config = dict(
    num_hidden_layers=8,
    hidden_act='swiglu',
    router_score='softmax',
    normalize_top_k=False,
    routed_scale=2.99,
    vocab_size=21985,
    norm_place='pre',
)
Below are experts of layer 3 (counted from 0) of a mixture-of-experts language model. Rows are named router (the router's row for the expert), gate (a neuron's input weights, with its number), up (a neuron's input weights, with its number), down (a neuron's output weights, with its number) and show model dimensions 128-255. Each number is 128 + 32 x the weight over its row's rms, rounded and kept within 0 to 255. Numbers have three digits each.
Before each expert's rows: "gets" lists some tokens that make up at least twice as much of what it gets as of all text; "comes before" lists some tokens at least twice as common just after its tokens as in all text. This comes from a sample of Wikipedia text that the model never trained on. Tokens count by the router's weight.

# expert 7
gets: "-", "|", " -", "le", "=", "ron"
comes before: " ", " •", " List", " Genus", " House", " Species"
router:142100065102167181103170127132122106139094157074172097114190101111073153107080152075154089125158135167107141105160127123146084191141155111103168112121137151156108146135183117102202088093120149094112145092136089076095125127146124145179107119120110123122092169168119140152148144171112118092082126119196140092136113072182131137132173113133098124186123155139132094108095145114128117116145
gate0:147184141114173075114138173158143126014145108104146189096083149072137147142144118142131103123109171124173056101131043113180106134072102152119150151137122123056117121120089095123106137112151144141146130109105165122164073175031110137102052103131135142138132146160207122157087149115135112145141084113130161106114143100185188120086165106127141173135172134030121113127171184153139179186163
up0:129070119210144099171148119120169122138152122173096055128149148152152149097123095177182129163118132160075149125055202085111135195147140135122170103229154151164118130130175136092131127121083053162139138113088129107145169148130112135118196085142123132120106074117102118133120098146182109110173137163090169123111122129123130162141105113143141130122108125113185124165134172171135141098254
down0:156113136096132146154099098122123092160123107127114137177174138111148170138116104105078127164134109188152155183143144145115101106103176124155183034153122142127123081100176148083108105110168131126180158190154174134177160131083145140179137116097115114111134146129099118146044075126111134190144167042119125071150149117124139122129153099136135128127150141150187117166124157134170146139167

# expert 2
gets: "1", "2", "9", "8", "3", "0"
comes before: "9", "0", "8", "1", "2", "7"
router:227073141168155089134159120123090095117098157127143132194148079135092155117123163084181090144142120145094140152118130134178146162094192063108144126166178165170146113107076069117087141087172109141122122084110149115127160101149128130179113143134072165120048133142138134134150112128112084113080119125157154120145101136122118121118119113148121081213130183167078094104082143139119050117147
gate0:155119211121185150208132099123129168092078134180110062118129120119152111136063186097137101169144113098109196082092123133171142087156104125123111128180115123201069105119087104073097097123128136148109098074162174159126134141107169175126105143128157110108102127140117133100116149115145040127047142162109108145095174138106148123095127123061079116118138128168080082109168114131097111137120
up0:147108124118135096145133096144118157071138112106116028111078104150110137147147117158109114156092099068084100128184130123191146134112099155141156093140099121184088150094090171145130112160092122094159129152198134082098141113122155203134089154106197157156106122169100066091118155079084068148087093125116106189161195163144136141077142154074071143104119150158140093154155108126170130171058
down0:073150118161076119135176136122123166098117189163123126119162095144130106116105160120116073106125107152143116180089172181098124138091153182140082169144183128157116104099118101150121107100119174117129164145096125120101159130143108116128128113156168077094136128132155124153098136134125232125130156148110119111156146120091122167151123140121157172095089167163167129102106122105121158118134

# expert 6
gets: "==\n", " |\n\n", ".\n\n", "\n\n", " =\n\n", " such"
comes before: "-", "==", "===", "The", "|", " to"
router:174131103130073111156115109136128121159109161139126125165219175057173107153171148103103114127135122128084156108136086174061063176149122111082099179166131083118105100160186133147148090094118106106126131142120118115147103101142081141110112140102181098114128169169114110152128152121148120145122116095073113130129162134145124131130138137096196142121106133187157144102175145119084056153181
gate0:110130159124137067095171122118086069149107134118114130127097098093144157114133114131153109141127224048065090106154109062070138104082176169117142103100120062099187144167087078089164169178145126126150199072118143155141167103103123133195118107156174173099126125144096128169137123156129110137144080135124098099105152152073153118109144102106113122139144126156067117153118155147132147109147
up0:112176111137117131116108093089092123161127103118154120075095167099135117134165158191094151105153080065092085141137170111121113147087108145102093102161066060158188135167173123187131143137138108090130174090144123112118112102117127138131174106172155123130137177134134126172139058072169068120149154121127144150150123154123140105095148113142169126061126107175127110167126148120060185122150
down0:153187118129141073101133119079094114135088128081149142126132158175153093175122120115148111140151160149109110134069080129126157082067042136139123087120170047127154138160134138161131118090177102123154163109127116183145109169095078177149178173176131151146138082123100154124170160105153119112110136099142178066154171098178108122105091135163118110102128140083138158087077135136126136171079

# expert 11
gets: " to", " in", " by", " In", " of", " with"
comes before: " the", " a", " his", " to", " that", " her"
router:086171166123123101131100118090132113086151075090076123090131163098091100085165145130062150126074184128112123108092103147104086126131090169107121118119138066076118147193159110099165190147092177164160115140127137119088085147134158144069139164126138202126148084146140139088132148140147147162203119093085109153155128166155178149158170141086181179078144091118106157153181127174130112143076
gate0:104125106128138144156124162149167125129137161067142135106130129146124113124101137110118186173092103087075079160056107141204177115130159178150127111099099119137184092081129161166141122128081157210188143132099141093124128092144090074079177139146127114098063096081200113160136120078113168114104088141155156115176119122114124131158050088147126123214087096137150129114178115092168115142160
up0:161087093113089072113159118100186109139126158167140115083156148121147103179112122141073100081109048087147158157112161103125113120169120124135157150106112136105145162188073105116113158137095131116165107149101115110056106091126159136122148115109148127153094133191137156098123085131072162069162154128180112155098088189117104145131143152089118138182092073163148180163126101100131087134106
down0:113185125070110140103164086125099084172067132131109162067173085127099088095119140162159052122106138056087086139117081110141163195117142157086148104045127081111095171160112141123162213140112138115158128136112242161101111133106102150095102179146087092149156144110168126168143105176143079131150157106156135152144116133140114084089043123091166127136136128183153134168143119152160099123137

# expert 15
gets: "2", "3", "1", "4", "5", "6"
comes before: " |", "0", "–", ".", "5", "9"
router:194070149176155119174147107069106132091139126136165106178181100149107142136091159130159128143147110202097119078111120157140120125108162092130104105165140135122152095115101034129084168122108087139110080044084126059113146108119185128171071119115094095111126103161176112131154137151123050140178104163188153150144096157119135169144116090145124090156175158106150087092124132131079101108119
gate0:142126097123167130109143071124128138139081135095144115083088104067093100090095123217131094182089094086182131140134125158155145104159083117133100164102127127079086130121095089170125163142135190104178168173149079164139144073109088090117114070133196143176116128154090066070120128102133065114097210077091158137101137132080101153071126144113136132145125099166112155159122098136143086094110
up0:130113106111119104187152102120150134130126201144129176106117137078155164051060085120165082103134137048110150111105097093143118066098161146140090168136057146098077145102134142147123136114199158137161118111079057164188104135124120157112131085144096111177107128137092083145131127187180056167068170130104127140160076118095125155107138124141075163119176148114132115158195083156117104105167
down0:117187106187113138072146095178159119154129163174155135070150161092133042120171086083123173120155150115142158131045134067096165124085150135105182156171160165127098124090110126116142099148085159155065196111123140089140109140159126250135138117096129091128154165107142059153155111133108108117096159119142103144129133149136135155090142150144124110154120118157073131125098141162135121103076

# expert 37
gets: ":", "k", "h", "):", "c", "g"
comes before: " ", " UTC", " Animalia", " \"", " A", " Team"
router:125100142087192151117132144130091162145140159096108114136167079093191103148107145155116096168148096144116150114191134119147152117131092118105171115149099127157129173139100185114179100131152179082191117136119111072095151170150128109125130091093109154103108184068094152143165128147156119054083091148122159116145186092145132128108180145108129162104102080196126157117081120119105112104137
gate0:155124118082145157136115123146111082123153134088101145128095152097102161116124113114080129148124191045122099128150158172127108176111120150118143216125149092118145081124158123103180200113067107146124145072175135163142116147122093126128123134139147157124189133141134124077099109114134059111161133155100083115148098116114170091133103155121136119115164181124143133195159116092106142094100
up0:108148121150168093165159141111086164141181084149160191164108086151156077155180103153114130124161074147105075164084046158153129116162081111099116086092135132118165167152147120119120094107160137158121134129150172099176126106138139119163129070124100154144168068142117104165152081137090163106066136170153123053126100113111203157141156142170107152184122061123151115109074110174094135080140
down0:104176178150134125127113087188080120161115123116112125142137145133141093140175106118129107118135100116123121122135156120115105084110145178132151092157117170121144115111077081136087131110168169128113136102193112159133098063189066093154149114159108134073086122101195127056164112173169124137155139149117118142111149136097049137162188092109140069148166168131138129118098116097137143103104

# expert 4
gets: ".\n\n", ".", "\n", ".\n", " B", "==\n"
comes before: "==", "-", "The", "In", "===", "|"
router:108067088162086112072068139079147165132084145120099140173130131104159122182115113135108147143110134114146105145093094168106102183120118105133170170185115145164106067084139113155148193147174078083112178125138076169162075124159057163090132130113084077126151176178140133164204113103094100128120118115070124114204105127162119131141105143084104175096092097184085160056145158086032111155154
gate0:077135194128127107118101076123146118152150152178111144070132059174155139071118140138102179026118153100091122119116116073117063066152176127118115114134103089094116112123144113056109101144165114132144105112095074089171079113147119062197158123119133125110119148103117135068125083146149085125093158142110116062079095108102093147133129128131172170174084161106186098096130154103108120141104
up0:181099087157147123072138112158108133144109149084139148147106159096189134088174123131109089134108150151165131140134107204179177146092094164128156129076174141151127128146132174139107146082143152137067071191112164156088126173083176169094160196089093105200150063144158135134133160099145184126066109076131096147147140159130175144121125110169073132090162087126094121137074087114144152118131
down0:152097083171133111126087173071131103139146138162168111157103171130109149116151145056111170094086120093127132089086153153131142109099169104120106130146124100118221207156097174097112142166102078113136120174159171059110166140150106106103126074214133137137114100120143102151068105150142087128169186163123140129113090125144118118114122118121144160091113155142119128111176121081121106115167

# expert 32
gets: " |", ";", "|", ":", " —;", " –"
comes before: " ", " —", " +", " −", " \"", " MPC"
router:102085124135134149080138089141099098150186131108156063142161143179143119052127085188067126152164106167152125127167102123094175097194106176156143145097091161156087194145137146159167161192093189097176164133078131158111056169120144137193078089124150128116147079084111125115118140112068104164144071107171085153174135110092149192138157107159088085165102084133126108123143106175111157128147
gate0:089135148105116095108096109155116169133128138164169141136118125112167160144082144158164132175069163124110070146139134115161125181070096099144100126103116178151055121140152139154115113144109141164112150070117149110130131125118120089132154103149136160072159084068140161133148119157160076103147124053128075098131102060092094082127146115081182148084131174065104221080065163117156096092128
up0:133086169147136140073107089122120128151114110133159089143129096108174127151124145166074163153094138134088106126097132109163132072044126084136054087093129118146094126106137079137118096137056132149178153080170130122148105092165134103101195136155106156107158185099109146119117138106150124106113171126127085138120141065127129079140171069086191145135163158101136163102125174083154095108107
down0:106145105155128112113106119094124099115158083121131124131148160145109053090133112068173134122122081147071108103083137134131138156135052122066109137107119130167095093165145181165089179118143125105140112119119119115076183112099118143125151139119099073111126108145118118153109106162116173119090108133144142136112159172151129188146156104116133180171148085087154109066176161116082162115156

# expert 21
gets: "9", "0", "6", "8", "7", "5"
comes before: ",", "–", "6", "0", "7", "8"
router:201097098169082152167108151146125146093137113146102090178033087129100178077115128152211132101103167143104177141130124128171115097091161131146089178122118169145102110095118108093121086163086162154158109115130150090136166166140174121184139124130116120131099132126175112117114127139110104173118121157150184155152090153099131176089099129173042080120097103203162124106123168119144130144094
gate0:138134175144102144160082131155163147100109133124161152215161068176136118160110095138097170019179122136106073111177134118104121127147106146162111099065165154123127099129153095121095083145107156153114160052151155127073167094152067083110135134097131126120159181117173212174114122130120165143095128087133084141125148126097135137115117082072147051079144122142156088177109125174159138166154
up0:029074115184095148151182118179145143148093116123170163141115142163152156093146104115181135072157111184186134114088088169107092086144185080105173108117117115126181129159172138146059116109099072141102160096137121132171158164122110160104112161104156110180124118103184094102178128129126124167146148133150150132152161124136156113156154177141072149079092065122108053147079198101112106186100
down0:162126058082134045076142105089073052170174099134060121087128149103153175160120144164114138145124127076166121113127139086122136119119132200143063188137090138097092150102133120084116174042192137121138148142121130108181124118109167105114127092126145141148141115117171152159134119134143141129142060074072129157055120109117103178128114129093145169170118077136098147134155083097091075145119

# expert 25
gets: " a", "0", " an", "9", "1", "2"
comes before: "1", "0", "2", "6", "5", "4"
router:225136144166102175171128152170143106122157142139100118163094157163077184133082134126162119099095085172109131121118133138188092086123165115124120134174172133132147085123087074082083120145050094131157056098115140100138161089152082092234125165158167115145106130138095081106130166131110146147138142109195131099132126157132144183123102139151114102172148130169113144080101137100144120114151
gate0:171133116116150131091121117151131127129061107153133129121155184115133064135171083072144118111177101105091202103171121150127140109114111101112106145136146158121147093166168138141141134099124134086127076129088125137148142097143181138201100124073113123135118096071012119140094087182119162107079096115132108162143147095093062187144101117101143095139156145166125168114174143168117172137120
up0:122236099141137111117100168085117128078169066149156177077111190075109093145189113137166117105096095145085090108178131161086090126108114133109128127146139133113107076104100108151124135130044133151097128137149159114154077136102172163134094152141089135126110145080129147191119104166145176109129108114124122108108144191104113113138147138140179089123112109160116133163148110105143145132171
down0:116147061191153077087137161146175142154242129063154142141149092119106161133099127115146098118090190123121115131146111126067145087188114162105096102103106117123093139132105177115073124162095116143159147134127124112048181147089103087121087100174091146117186106134099111114189089102062135154142195128097138118154128145139163066164144162115125173116153184097179125167133140131122105124130

# expert 1
gets: " |", " as", " by", ";", " including", " –"
comes before: ":", " the", " \"", " a", " by", " The"
router:052103159099161172125125115141124130138158137145098162088151171073084099060101124124096115096155141127114104142147109140088111109151108125154175095145138116093099158180120103143132165134147195106173110152140100170133104214116101101131108126097168136143159145167097089099182155094114153138113088141144139131113113120154144113145172053090089145159127041083104115145108103147097115093187
gate0:130051165096112135191151080190132143147059101124095135123131080093184105177146143120151134115198176112088145148151122134114118166155143094157119178119152157062110108057095179160082105152123133183128159085154126195077109112121101146181189153077163135158081111162144149048134167149109040144108146202134130097103115112123126113201068066117072150145110139134121082076244127131135133092116
up0:171115141109091065181076071131122139174096128133109100119071125128138135148178109122164136153185139136136149101157100040128099167165099140196068139151150159068090091057098135156116103118166155119104118147168120155113049072112190156173147096132115112120108086162123146092141115138113099114119180118173119104105125096129107141218152087168101150124123148090111145076114115144117082073136
down0:104158102091113148112075189175184096126111118063113206093168078121090129186123142123083089164167137106137122122150170125155082104172168172108115100158132125122197120116141137123139120107146176097096162160081136096114118122107101068141131060130118121119196137129066120114128124070114132101141131121095122162152187159136080117103173157090114131161092125150129132141112115124149131039107